From a checkpoint of a small mixture-of-experts model trained on Wikipedia.
Size: 12 layers, width 256, vocabulary 4096, 20.4M parameters.
Experts: 160 GELU neurons an expert, 4 picks a token.
Below are experts of layer 4 (counted from 0) of a mixture-of-experts language model. Rows are named router (the router's row for the expert), up (a neuron's input weights, with its number), down (a neuron's output weights, with its number) and show model dimensions 0-255. Each number is 50 + 10 x the weight over its row's rms, rounded and kept within 0 to 99.
After each expert's rows: "raises" lists some tokens whose logits its average output raises strongly, later layers aside; "gets" lists some tokens that make up at least twice as much of what it gets as of all text. This comes from a sample of Wikipedia text that the model never trained on. Tokens count by the router's weight.

# expert 2
router:48 56 46 47 65 51 60 45 69 64 36 62 53 65 71 71 63 45 57 39 34 57 40 40 49 49 61 22 49 54 53 49 62 55 72 47 46 41 39 42 45 48 66 46 50 48 50 40 59 56 37 55 58 67 42 38 60 57 52 47 64 51 39 52 61 44 41 54 44 32 51 43 55 44 52 46 49 31 50 64 40 51 56 30 40 53 46 42 41 49 45 40 57 52 51 44 44 54 47 50 52 51 74 50 43 50 48 40 38 61 44 50 34 51 44 57 52 68 20 58 52 59 59 41 55 59 60 37 47 77 42 64 39 34 55 42 57 60 38 55 52 38 39 57 44 42 36 58 57 46 39 71 66 45 51 54 56 59 51 55 49 70 44 45 46 57 73 44 41 51 51 56 43 55 38 41 44 56 63 15 58 57 47 36 55 49 57 56 73 56 42 40 54 40 56 43 62 35 54 44 56 48 36 38 54 37 59 52 57 57 53 48 49 48 55 45 64 44 51 61 50 65 43 48 47 61 39 49 48 61 32 40 42 31 53 58 47 51 50 42 37 52 30 50 51 54 40 27 63 55 49 55 55 47 70 48
up0:48 53 50 59 56 41 51 48 47 52 47 49 64 11 51 58 56 52 49 54 54 49 63 59 40 51 50 49 32 33 49 55 60 45 66 57 46 50 31 49 45 43 37 55 48 62 37 50 50 54 37 62 51 52 45 62 59 65 51 55 35 46 42 41 63 37 65 57 49 57 50 44 64 49 53 39 49 56 48 51 51 47 65 47 66 51 45 54 40 43 47 55 47 39 40 41 35 30 53 50 39 57 62 74 40 64 64 45 45 67 50 32 54 46 24 50 42 55 61 47 48 61 63 56 61 53 35 46 62 53 45 61 46 58 52 52 48 53 48 60 62 52 36 47 31 51 49 47 64 39 49 36 40 45 66 40 57 60 37 42 41 52 46 59 48 42 54 57 43 52 56 49 62 49 45 58 64 30 55 48 51 41 58 38 48 44 61 43 54 47 55 56 67 52 72 49 61 70 68 52 58 45 40 61 48 50 51 44 32 58 45 63 45 34 43 41 53 41 39 49 65 62 62 29 60 58 49 57 55 66 61 32 43 44 72 50 38 60 51 61 17 34 39 32 38 70 40 45 62 61 52 54 56 40 39 41
down0:62 48 56 47 43 50 65 49 68 33 38 50 63 50 57 51 55 68 54 39 37 52 51 52 27 44 60 52 48 47 44 60 34 40 34 43 53 51 62 35 54 53 51 58 59 52 35 61 46 31 58 50 45 44 45 59 50 44 67 57 38 56 42 66 45 65 56 43 43 54 58 20 53 53 41 54 39 51 45 67 57 30 59 66 47 61 67 43 39 39 55 60 57 53 47 52 40 41 65 59 53 43 60 52 58 34 43 32 65 50 39 27 58 46 44 45 43 58 51 37 45 58 48 49 26 48 41 49 43 64 57 48 47 48 57 44 52 48 60 60 57 54 70 53 38 54 32 40 39 57 67 66 41 46 59 62 47 38 50 50 52 32 47 50 58 50 48 56 52 52 55 70 51 40 60 60 38 43 38 51 52 37 75 54 53 57 50 41 54 60 33 46 54 70 56 56 54 60 65 42 35 47 47 65 46 52 26 36 42 52 39 35 27 48 54 62 39 60 35 47 53 54 58 63 64 61 40 48 63 56 62 62 55 48 52 51 57 63 52 49 47 23 45 55 40 68 35 49 46 39 51 46 47 59 57 58
up1:53 42 45 48 55 38 64 52 43 49 49 47 44 62 48 36 41 59 65 35 51 64 49 50 40 62 59 39 63 58 61 62 43 52 47 42 65 44 67 70 38 63 63 66 53 50 61 49 45 61 54 44 61 47 73 64 50 56 40 34 47 52 32 60 60 55 60 59 45 48 52 33 51 46 21 32 53 57 39 48 62 34 59 56 45 49 45 26 51 60 53 51 51 44 51 58 54 42 41 42 73 31 39 54 50 55 55 54 56 55 38 32 49 51 60 50 40 49 42 66 35 39 42 40 64 20 39 47 63 29 45 50 50 47 43 66 45 62 31 58 63 64 36 43 61 49 49 50 68 42 49 56 32 44 70 53 61 42 50 59 53 49 70 55 55 42 63 49 44 50 41 34 39 51 51 49 48 43 39 59 59 63 56 61 54 55 60 38 47 44 55 49 50 40 55 49 46 68 25 52 42 42 37 35 50 67 48 49 54 26 45 60 42 56 53 52 31 50 58 48 57 55 55 67 47 59 41 56 62 55 62 48 67 43 65 38 51 42 45 39 49 44 46 44 39 60 41 61 49 45 47 49 44 57 51 61
down1:53 53 56 64 52 52 71 48 60 54 55 44 38 41 52 57 63 65 43 32 58 52 45 54 46 39 46 47 47 36 58 61 54 46 60 33 46 44 51 66 45 71 52 50 39 51 48 78 43 53 43 23 41 46 42 31 49 48 49 48 44 59 38 59 58 47 47 62 30 62 48 58 48 55 62 44 51 57 52 68 71 52 45 47 28 56 39 38 34 25 48 65 46 52 46 62 61 44 57 45 37 20 39 47 67 58 31 47 55 41 46 63 50 41 54 47 47 55 58 57 61 37 52 45 68 50 58 50 56 68 52 54 53 57 60 67 55 55 46 42 59 51 51 51 38 47 49 54 35 55 48 66 57 26 27 59 36 28 50 43 72 56 46 73 55 52 39 40 51 49 37 50 54 48 41 45 39 44 49 46 69 53 51 50 40 57 40 30 52 51 48 63 31 45 51 54 61 54 51 51 51 49 46 65 58 55 36 47 52 58 42 46 58 50 40 52 64 65 59 41 47 47 41 53 52 66 55 57 49 53 49 67 38 40 51 50 47 63 48 57 57 65 44 57 48 40 59 30 54 50 52 24 62 52 51 36
raises: "a ", "g", ". ", "in", "u", "s"
gets: "k", "s", "e", "am", "er", "h"

# expert 6
router:43 36 52 62 55 50 49 75 56 35 51 72 47 56 56 57 49 53 66 45 50 62 61 51 53 40 54 35 64 52 49 41 56 62 54 53 46 42 48 46 58 30 61 35 48 58 52 58 41 30 41 60 70 47 61 50 49 53 32 41 53 41 41 49 60 60 60 46 56 38 54 38 60 30 53 51 36 48 63 59 53 54 47 53 57 57 47 73 40 51 45 52 48 42 50 33 46 34 59 47 47 39 79 53 35 39 42 31 57 56 62 47 55 53 41 47 50 50 43 48 33 46 57 49 62 55 46 51 50 51 56 65 49 53 70 44 64 44 45 63 44 48 40 52 40 55 48 48 37 17 44 52 39 56 47 47 60 44 52 59 56 41 39 40 58 32 75 45 50 54 46 51 48 70 70 62 52 69 52 42 45 48 56 52 59 57 37 53 63 51 68 49 60 55 31 59 36 52 37 62 46 44 44 56 64 51 48 72 35 37 66 41 60 50 45 44 56 58 26 46 37 49 38 41 52 31 46 52 42 42 61 50 53 37 55 53 42 45 59 47 45 48 55 48 66 50 40 21 36 66 51 54 48 52 43 55
up0:49 55 58 35 63 43 51 39 70 52 31 52 55 59 36 52 44 71 53 55 41 57 51 51 41 44 43 44 45 41 57 50 54 62 62 59 45 49 52 38 60 31 61 64 51 38 53 48 57 35 40 39 50 48 62 46 44 67 34 35 66 50 42 59 60 52 48 48 53 26 26 56 34 66 62 63 46 47 51 60 42 49 54 72 65 48 43 41 56 52 47 56 42 42 45 41 51 60 56 42 31 43 80 52 38 31 38 44 60 58 50 76 53 39 66 50 54 36 60 49 43 54 61 61 47 66 63 50 48 35 43 63 40 56 62 42 44 58 50 56 59 33 48 39 56 65 49 38 66 44 50 38 62 43 33 35 54 42 50 64 48 62 72 59 49 51 48 50 42 56 63 34 60 46 50 41 59 46 43 53 48 54 39 33 44 50 50 44 58 51 53 45 37 54 55 45 52 53 34 67 56 46 53 60 60 65 52 38 52 43 52 30 52 59 34 65 58 45 65 53 57 55 50 72 46 41 44 48 45 52 41 38 61 41 49 39 45 34 50 43 32 75 51 43 59 60 49 65 52 48 62 61 44 52 46 57
down0:57 48 53 49 45 42 29 61 44 54 50 54 64 33 54 41 67 38 56 33 55 42 53 49 60 47 50 51 61 59 51 34 63 44 39 63 44 45 68 52 63 64 40 41 52 63 54 40 45 52 53 50 51 54 50 70 65 52 65 49 40 58 44 39 39 56 31 38 54 70 55 46 48 66 45 50 49 55 42 45 59 64 50 55 53 48 39 52 56 57 57 50 41 67 57 37 55 44 37 36 65 43 56 35 44 61 68 59 53 45 55 30 42 64 54 47 50 37 44 64 42 42 33 47 65 46 41 50 40 53 54 61 36 54 55 55 44 48 35 57 64 40 57 50 47 42 40 75 45 56 47 46 24 28 61 40 64 56 69 48 47 55 50 57 65 66 41 56 54 54 55 56 48 62 51 28 50 77 54 51 54 57 45 56 51 41 36 36 41 66 38 46 62 51 46 65 55 59 45 53 66 37 47 44 46 58 43 71 53 50 38 52 54 35 44 50 50 45 35 50 54 49 37 62 38 73 64 49 61 40 41 50 33 49 64 52 48 53 33 30 54 37 41 65 47 40 36 50 62 50 36 50 32 45 45 49
up1:51 40 59 40 68 50 66 56 57 44 56 57 67 49 53 63 49 62 40 55 58 43 62 68 50 54 47 40 50 37 62 43 45 50 56 59 62 72 48 56 55 53 54 60 47 42 53 53 45 37 60 33 63 50 48 50 52 65 38 53 50 37 56 62 57 37 50 43 50 40 41 52 52 48 34 48 49 54 50 61 47 47 52 43 51 63 62 49 45 56 49 63 49 38 54 67 67 50 51 67 55 51 57 41 54 44 23 32 35 61 47 41 27 56 41 36 63 51 53 48 60 38 40 35 63 58 49 57 37 55 61 59 59 46 48 56 46 52 45 56 53 59 51 57 59 56 87 50 54 54 39 41 40 51 70 41 35 32 43 48 31 59 53 33 52 52 57 30 32 51 43 59 44 56 49 68 52 47 39 37 43 48 48 57 50 43 41 64 40 48 56 56 38 48 51 50 51 54 31 28 49 63 40 62 48 26 27 35 59 62 50 42 54 40 47 54 41 37 43 50 73 54 52 55 54 63 39 42 48 44 42 59 39 44 56 57 50 31 73 66 26 49 40 49 52 46 42 61 42 51 52 53 49 55 65 33
down1:49 62 37 50 47 49 58 66 48 55 57 47 43 45 47 37 49 28 52 59 35 64 49 62 50 62 46 46 41 50 52 44 70 58 45 47 39 36 37 49 60 28 56 54 58 63 56 51 49 70 47 49 37 20 49 53 59 51 36 71 45 53 44 41 45 49 54 45 52 51 58 53 54 51 23 53 53 46 29 42 45 60 58 52 38 61 58 64 48 49 62 52 47 63 41 50 47 44 52 45 49 54 63 46 63 59 64 57 71 43 39 55 74 44 46 42 47 62 43 42 29 51 57 54 28 57 55 53 53 55 49 60 61 51 47 42 53 60 58 34 51 65 49 49 38 46 49 44 56 47 33 47 51 47 50 45 40 56 67 43 34 43 47 67 45 37 30 54 63 58 31 41 62 69 61 35 46 42 55 49 38 61 38 46 70 49 33 24 59 38 58 46 57 47 41 43 46 62 57 64 48 50 79 43 54 56 52 36 50 56 43 55 56 50 58 46 58 62 43 42 43 39 58 56 60 57 53 51 52 58 55 66 53 65 55 48 40 59 44 64 64 48 51 65 52 58 39 47 48 28 50 20 38 41 45 42
raises: "at", "and ", "im"
gets: ": ", "y ", "y", "e ", "en ", "er "

# expert 17
router:40 44 62 66 45 56 65 45 52 38 40 52 38 67 54 40 63 54 73 40 44 47 58 43 60 39 58 41 51 67 43 38 50 66 39 50 48 49 44 53 48 42 31 37 51 50 32 44 40 46 56 52 52 31 45 34 50 44 27 48 48 32 62 59 49 56 53 60 33 37 57 59 45 50 45 55 59 56 44 33 54 57 40 56 48 74 62 46 38 52 52 53 62 40 68 30 47 62 47 62 31 53 38 38 57 47 22 43 40 52 65 57 53 44 53 52 56 53 48 53 53 40 49 32 63 58 50 65 58 59 55 52 48 32 52 46 49 29 52 49 53 49 49 39 48 48 45 56 39 57 54 70 45 54 36 48 40 42 40 28 59 49 61 44 51 65 54 58 44 58 60 58 48 54 58 59 41 54 61 58 57 66 83 54 47 52 53 48 48 52 53 46 71 68 56 44 56 48 50 39 48 36 50 41 53 24 56 69 34 34 39 37 48 39 43 66 63 48 46 56 61 50 49 49 54 65 42 54 47 53 57 63 49 45 41 39 47 47 39 48 53 51 61 50 78 46 48 54 44 56 39 58 44 59 39 73
up0:40 53 45 48 47 65 71 56 61 39 58 32 64 50 30 65 54 46 59 57 46 53 54 45 52 31 38 43 62 48 49 26 53 57 55 42 37 32 68 64 47 42 50 60 40 36 57 58 71 44 60 41 47 35 53 47 39 43 46 52 49 40 40 55 45 42 36 46 56 47 46 49 61 50 38 56 52 33 49 34 52 42 32 52 40 66 51 40 44 65 40 48 58 53 60 46 44 45 59 42 53 54 52 50 60 59 40 50 36 43 40 59 55 51 43 51 51 46 45 51 39 33 48 51 62 63 58 68 33 57 57 68 51 44 43 63 41 48 57 50 41 54 40 54 62 53 51 49 46 50 54 45 59 55 39 44 49 59 55 53 45 58 56 41 40 60 51 65 47 44 31 47 59 50 53 44 64 36 52 45 26 51 69 36 50 46 56 55 65 54 36 54 60 32 52 41 64 48 51 30 52 44 51 65 44 59 56 46 30 24 57 44 56 49 35 58 42 58 58 38 73 46 49 42 46 53 44 57 66 53 36 50 45 63 68 24 52 49 66 46 46 74 66 69 53 72 62 66 36 57 54 43 38 66 44 41
down0:62 31 45 59 61 47 66 55 25 50 69 58 33 38 47 50 51 40 45 55 47 43 69 59 27 50 59 55 45 56 38 47 43 37 42 37 43 60 39 58 59 48 39 60 44 53 43 38 48 51 41 37 30 39 33 47 38 46 47 25 51 28 53 67 48 37 56 58 50 70 59 50 49 62 43 53 66 49 57 50 56 50 68 75 47 54 38 58 69 54 45 41 35 55 52 56 46 30 49 64 40 43 82 64 43 45 48 48 51 56 57 52 64 41 46 67 51 59 53 45 52 66 47 61 50 51 37 31 39 53 28 47 37 42 49 34 36 41 51 44 48 34 49 52 47 39 45 66 59 55 59 55 58 53 47 49 53 58 49 38 57 41 49 42 47 55 59 44 46 41 73 47 32 58 45 44 49 46 52 48 57 36 48 39 46 40 61 69 45 43 53 59 58 70 45 33 53 46 55 69 30 54 57 40 54 42 54 61 46 47 50 57 49 51 58 61 47 63 48 41 44 67 57 46 63 57 70 56 49 41 56 60 55 46 62 48 65 42 59 52 50 52 48 58 45 56 45 60 65 35 44 61 42 45 62 54
up1:53 58 48 56 45 51 47 41 47 40 27 51 43 34 55 40 48 53 43 48 53 51 44 44 48 36 67 38 62 37 56 61 45 70 46 47 40 71 59 63 56 49 48 44 49 49 54 39 65 39 45 51 62 49 37 49 55 37 56 73 56 51 42 59 63 56 62 48 71 51 44 68 41 48 58 40 50 42 51 52 62 38 60 67 44 53 77 60 43 38 46 47 23 70 42 60 53 42 71 58 65 53 59 50 65 42 36 46 43 47 56 71 53 62 44 48 61 50 56 30 61 64 57 35 61 51 50 42 45 22 46 52 57 59 58 56 55 52 47 59 47 57 46 46 46 75 47 51 58 39 54 50 60 40 56 48 42 43 51 55 35 57 49 32 53 62 58 59 40 46 59 32 44 35 58 49 57 54 73 39 66 60 65 53 55 63 42 53 50 48 49 42 45 47 43 54 48 40 48 60 38 45 41 63 57 37 32 64 40 53 36 56 64 47 48 55 41 60 34 43 47 32 47 51 40 41 54 44 31 49 42 56 37 29 48 59 48 48 44 42 40 46 45 62 61 55 38 59 54 45 51 42 40 22 60 52
down1:34 61 50 58 45 33 63 66 51 49 47 62 51 68 49 56 47 38 47 50 55 47 54 53 65 45 45 53 59 57 50 36 44 71 61 71 48 41 47 56 56 43 52 51 55 52 71 47 46 64 45 53 42 51 37 66 47 60 37 36 30 70 57 48 57 43 40 39 35 51 53 45 54 38 53 47 38 55 45 38 45 55 51 55 53 51 56 44 44 85 66 41 43 39 44 48 63 47 52 47 57 53 56 46 46 44 48 56 40 41 53 62 55 63 58 54 43 46 31 43 51 52 25 35 47 33 46 39 38 60 45 55 42 59 45 51 30 50 48 39 64 41 73 33 46 38 57 36 60 56 39 53 56 47 44 58 63 37 46 41 58 50 60 61 52 59 62 39 40 68 51 41 67 57 65 53 40 69 39 39 59 49 47 49 52 34 59 64 48 46 39 69 36 59 63 45 46 44 45 45 50 51 44 57 41 50 53 48 44 68 56 62 59 44 51 54 44 52 48 51 53 51 32 47 42 34 44 66 49 51 54 48 35 55 56 51 58 57 42 44 49 70 51 55 34 67 59 81 50 26 48 23 42 58 55 42
raises: "y", "m", "p", "h", "in", "f"
gets: "f", "an", "ad", "en", "d", "un"

# expert 0
router:64 43 47 57 45 29 66 48 46 59 47 65 45 48 46 63 46 58 57 60 54 57 49 46 66 43 50 53 58 64 62 53 64 48 58 57 45 56 50 51 47 43 38 58 57 37 37 54 64 11 43 58 52 39 61 49 56 54 55 52 48 52 61 40 59 56 57 73 48 49 59 49 39 50 47 32 49 56 55 64 47 63 60 49 51 45 27 40 57 65 37 49 51 41 41 49 58 32 36 70 49 55 55 44 68 40 54 51 52 61 56 49 33 54 26 44 43 51 60 59 25 32 47 49 44 59 55 56 43 40 69 59 39 41 64 48 55 62 59 50 63 18 56 63 47 40 42 71 53 31 43 43 58 51 53 49 56 44 43 53 55 43 79 37 61 41 58 45 43 43 55 62 51 52 51 33 48 41 61 50 52 38 38 47 44 62 42 51 45 53 58 46 49 43 62 69 46 52 51 56 53 56 47 46 56 40 36 53 43 49 49 47 67 42 35 43 60 40 55 31 53 57 55 50 47 43 55 36 45 41 62 55 44 52 50 51 61 35 37 47 43 48 34 50 42 23 27 56 39 53 47 52 67 49 64 59
up0:45 44 40 65 60 60 67 45 41 40 37 31 61 41 44 44 32 41 58 41 42 41 69 46 37 38 63 56 52 54 31 56 57 61 68 40 47 64 35 64 46 47 74 48 26 60 46 43 55 56 56 54 59 53 63 68 46 71 56 43 36 68 52 48 40 62 49 42 61 65 56 58 39 57 60 44 46 43 64 58 43 51 60 67 42 42 26 55 74 38 44 44 54 61 64 47 47 48 57 57 53 43 36 60 35 50 54 44 53 51 68 38 50 44 54 45 54 55 56 63 47 59 52 44 40 49 58 51 43 53 75 47 41 51 47 57 36 29 37 34 70 51 69 40 32 68 39 45 27 53 49 51 54 38 66 55 53 60 45 48 34 35 57 43 50 42 57 46 50 41 33 45 60 49 49 49 66 41 53 32 56 73 47 54 36 41 42 49 59 44 36 55 45 64 55 47 59 55 49 52 47 52 44 56 49 67 46 34 49 38 47 56 47 55 46 42 50 51 59 58 58 43 48 60 55 45 59 38 53 60 41 60 46 52 51 49 63 48 59 43 46 59 37 65 65 44 35 49 58 56 45 37 47 62 52 35
down0:36 66 79 39 52 46 54 73 27 52 40 52 37 46 56 41 53 44 43 40 41 33 46 35 65 52 45 38 45 41 53 35 55 40 54 46 59 52 33 63 42 47 57 51 45 43 49 56 43 47 51 47 60 50 50 46 59 41 55 44 56 35 30 53 56 50 52 37 47 51 41 64 58 64 31 64 53 51 47 60 45 36 44 74 55 63 43 33 31 52 54 37 50 61 62 62 61 46 55 33 51 54 33 52 50 55 44 52 61 38 57 52 82 59 36 43 43 43 44 45 60 47 51 54 39 47 53 47 57 65 59 33 53 69 55 62 62 54 65 48 44 55 31 47 46 54 42 42 45 50 47 61 59 48 38 43 39 43 44 40 55 57 34 49 56 56 43 42 64 53 68 67 68 46 41 60 50 59 46 47 63 63 45 43 59 51 47 51 49 51 47 48 41 53 64 53 51 64 43 49 52 50 50 42 41 53 52 45 58 34 70 48 57 36 34 41 49 39 41 53 76 49 51 67 45 34 63 66 56 64 53 74 39 58 25 55 41 42 52 69 43 62 52 43 44 51 43 48 46 56 53 52 37 61 56 66
up1:48 49 25 35 55 44 42 41 55 54 53 57 51 47 43 48 32 37 49 49 63 54 58 51 57 55 33 59 55 57 66 59 56 59 42 64 40 37 32 55 48 51 52 49 64 45 38 60 59 40 39 51 36 64 55 55 62 54 66 44 48 28 49 66 51 47 56 39 61 51 50 61 31 47 56 57 50 48 44 44 48 51 43 50 50 51 45 45 61 58 40 42 44 67 51 48 35 53 58 55 53 56 59 54 63 27 56 47 47 52 48 41 46 71 27 50 53 64 46 60 40 31 43 48 63 59 53 45 54 42 46 39 43 41 50 50 47 59 61 47 62 56 62 62 61 56 41 58 53 42 43 49 62 36 58 57 52 54 64 53 49 61 54 36 53 68 44 71 59 61 44 58 46 29 44 55 48 44 51 53 49 47 40 47 49 51 56 47 53 46 46 27 33 41 53 46 19 42 55 49 51 32 49 44 45 48 61 47 46 54 51 46 62 33 72 68 75 74 61 68 50 67 55 61 42 41 53 53 39 69 52 48 44 35 51 39 50 22 42 34 33 49 53 33 46 60 35 56 45 49 45 46 73 50 64 42
down1:57 53 60 69 44 57 60 53 54 45 44 36 58 35 55 54 41 55 39 58 65 59 54 59 46 56 68 32 52 57 40 50 56 43 64 33 60 64 71 60 31 52 36 61 39 54 67 35 62 62 49 46 54 43 39 50 61 23 49 61 54 59 61 44 58 50 61 69 63 55 46 53 54 48 47 51 48 60 61 61 43 40 52 62 52 40 54 48 44 34 45 37 66 35 41 60 53 43 50 45 32 49 31 64 51 49 53 40 56 40 47 61 46 43 58 46 50 40 48 42 34 60 44 63 47 32 53 57 54 36 47 69 54 55 52 69 38 47 37 49 49 49 50 47 41 48 43 41 57 57 67 00 38 52 43 47 44 56 45 48 47 32 47 48 45 35 37 49 38 49 52 49 53 57 49 54 63 63 69 56 47 29 65 54 36 50 46 55 39 57 51 53 59 64 46 55 48 47 62 49 61 71 65 46 56 50 37 52 51 54 57 55 51 54 39 43 36 40 40 43 48 45 52 36 52 59 50 52 64 36 49 48 48 52 54 53 51 56 65 52 60 25 43 64 52 48 52 53 52 53 55 45 41 53 51 44
raises: "A", "s", "L", "S", "the ", "a "
gets: ". ", "\n\n", "\"", "was ", "==", "= "

# expert 7
router:54 55 48 53 54 33 49 46 49 39 31 70 39 51 61 46 51 27 54 57 47 52 48 45 58 40 62 63 26 53 49 35 51 67 33 57 39 42 60 54 48 42 66 63 66 36 58 36 50 47 54 56 43 42 59 71 46 62 44 39 38 45 47 47 59 40 50 39 45 44 57 59 47 33 50 40 46 59 81 49 61 51 40 23 50 54 46 52 41 65 51 49 61 43 47 62 46 49 55 42 49 62 83 50 43 64 48 43 46 57 51 34 53 33 59 58 62 53 32 55 56 47 50 25 59 57 54 43 55 50 68 63 40 46 31 48 51 42 59 46 66 43 49 60 42 58 40 60 39 27 49 62 54 44 61 59 57 11 57 39 40 56 37 60 70 49 59 53 57 50 64 52 46 51 49 37 52 35 55 63 32 58 60 43 52 55 47 49 58 46 39 37 66 34 59 45 60 40 58 45 46 32 51 48 46 46 55 59 55 49 28 48 57 53 53 57 57 38 48 55 57 50 43 56 58 68 49 42 43 54 40 48 39 58 51 46 46 43 58 41 50 58 40 60 56 43 45 57 54 62 49 56 45 52 39 55
up0:51 53 24 69 40 62 47 43 74 64 51 46 70 73 68 50 45 36 59 48 39 65 45 48 48 58 41 68 53 58 53 67 50 47 64 51 39 60 44 44 48 45 47 27 51 50 58 48 43 44 40 49 70 40 59 35 45 59 40 40 64 51 57 55 20 51 57 49 42 57 45 53 40 54 58 37 32 47 68 56 63 55 48 40 54 73 32 35 72 51 63 37 75 46 51 51 48 55 44 44 52 37 39 38 65 74 60 50 49 43 49 48 61 71 62 52 54 38 46 67 49 39 50 55 64 62 48 64 30 52 61 50 50 48 46 64 47 28 57 44 38 48 47 53 36 45 67 41 47 53 58 50 55 48 44 36 49 37 57 63 39 51 52 51 53 47 45 40 51 31 49 59 64 58 29 39 50 46 66 40 51 46 47 50 41 59 61 44 53 60 55 51 53 48 61 40 55 31 49 39 53 46 56 45 48 36 52 34 57 51 55 60 57 55 51 45 57 52 40 53 46 50 47 44 34 41 58 68 44 44 68 43 49 29 49 33 45 62 54 42 48 53 49 56 52 46 53 58 50 63 42 49 41 59 53 55
down0:37 68 68 63 63 47 48 40 49 63 51 66 38 34 40 38 51 33 63 72 41 63 49 54 49 51 47 43 40 35 47 47 65 35 71 55 38 56 62 36 61 49 48 63 59 42 44 44 54 49 57 36 63 51 57 42 49 64 58 46 48 68 69 49 40 41 25 47 58 60 46 58 52 43 54 64 55 56 55 47 56 46 44 42 42 29 50 50 53 62 47 53 40 30 55 59 42 66 48 35 62 50 45 54 47 37 35 39 41 59 53 39 50 64 53 56 38 36 27 48 62 52 46 36 19 34 43 50 61 44 46 51 52 49 58 66 58 58 44 43 45 65 52 53 50 54 28 51 47 52 49 49 59 50 55 45 49 52 59 48 50 59 48 51 47 49 69 64 38 60 65 51 33 44 46 45 58 34 54 60 37 53 49 58 41 49 51 59 56 29 41 65 65 57 53 45 63 53 51 60 34 59 70 62 49 71 55 40 43 52 32 51 59 46 52 35 54 39 46 45 37 40 52 52 63 48 55 38 56 37 47 45 33 51 70 42 59 70 47 51 40 56 58 47 43 41 48 54 40 55 67 36 59 50 58 50
up1:40 63 50 57 48 49 41 51 64 37 32 37 50 53 46 63 44 62 66 55 41 46 45 34 43 57 43 49 40 43 35 48 42 50 51 55 53 55 51 58 59 40 54 54 41 43 45 79 67 55 64 47 41 64 55 51 56 55 51 43 51 42 42 60 44 51 46 44 55 49 74 34 53 46 48 31 52 65 56 40 49 46 28 52 37 27 35 57 49 41 48 65 46 51 36 46 50 35 54 65 62 60 71 54 54 36 63 57 33 61 57 50 44 20 56 51 50 41 52 42 53 32 48 44 63 49 46 42 51 44 41 54 50 48 59 52 72 39 46 60 63 50 63 59 59 54 58 66 64 51 45 58 54 66 50 55 49 56 65 60 54 42 55 48 47 60 72 37 60 41 52 50 39 44 38 40 45 45 57 45 46 50 47 51 54 48 31 52 52 42 50 50 45 57 51 59 36 54 58 45 52 60 36 55 49 32 33 70 35 57 69 44 47 28 51 48 48 57 35 60 34 32 54 68 63 37 59 40 57 38 24 34 51 50 70 50 43 50 70 45 57 50 70 46 49 39 37 60 43 48 41 58 61 59 47 45
down1:51 42 41 49 37 60 41 65 53 54 55 60 61 52 30 67 64 37 55 52 52 58 30 60 64 58 34 29 54 56 56 60 58 40 58 70 50 61 56 73 53 51 42 41 55 42 40 60 67 58 53 43 55 35 56 59 43 54 41 49 46 44 49 47 47 37 55 67 37 46 47 54 44 62 38 61 50 59 45 48 63 53 51 52 36 43 42 63 46 47 57 57 54 52 44 65 53 51 51 57 27 36 64 45 54 59 38 54 68 38 37 63 56 60 47 44 52 54 19 35 55 52 50 44 45 45 26 51 33 64 38 33 63 42 50 56 50 48 55 61 43 47 50 57 65 52 52 52 47 52 61 53 45 55 58 42 59 51 42 54 37 49 56 33 62 62 60 62 48 61 38 46 38 66 46 51 32 59 61 40 27 50 34 52 54 36 40 45 49 67 39 58 33 63 44 54 46 51 47 43 42 49 67 46 53 49 64 46 33 55 49 58 56 60 52 55 31 60 47 60 29 55 71 44 45 32 69 39 63 47 65 44 47 51 55 55 48 60 34 45 39 37 50 50 59 61 57 33 57 52 60 55 38 37 30 53
raises: "en", "-", "f", ", ", ". ", "'"
gets: "a", "i ", "a ", "es", "ar", "-"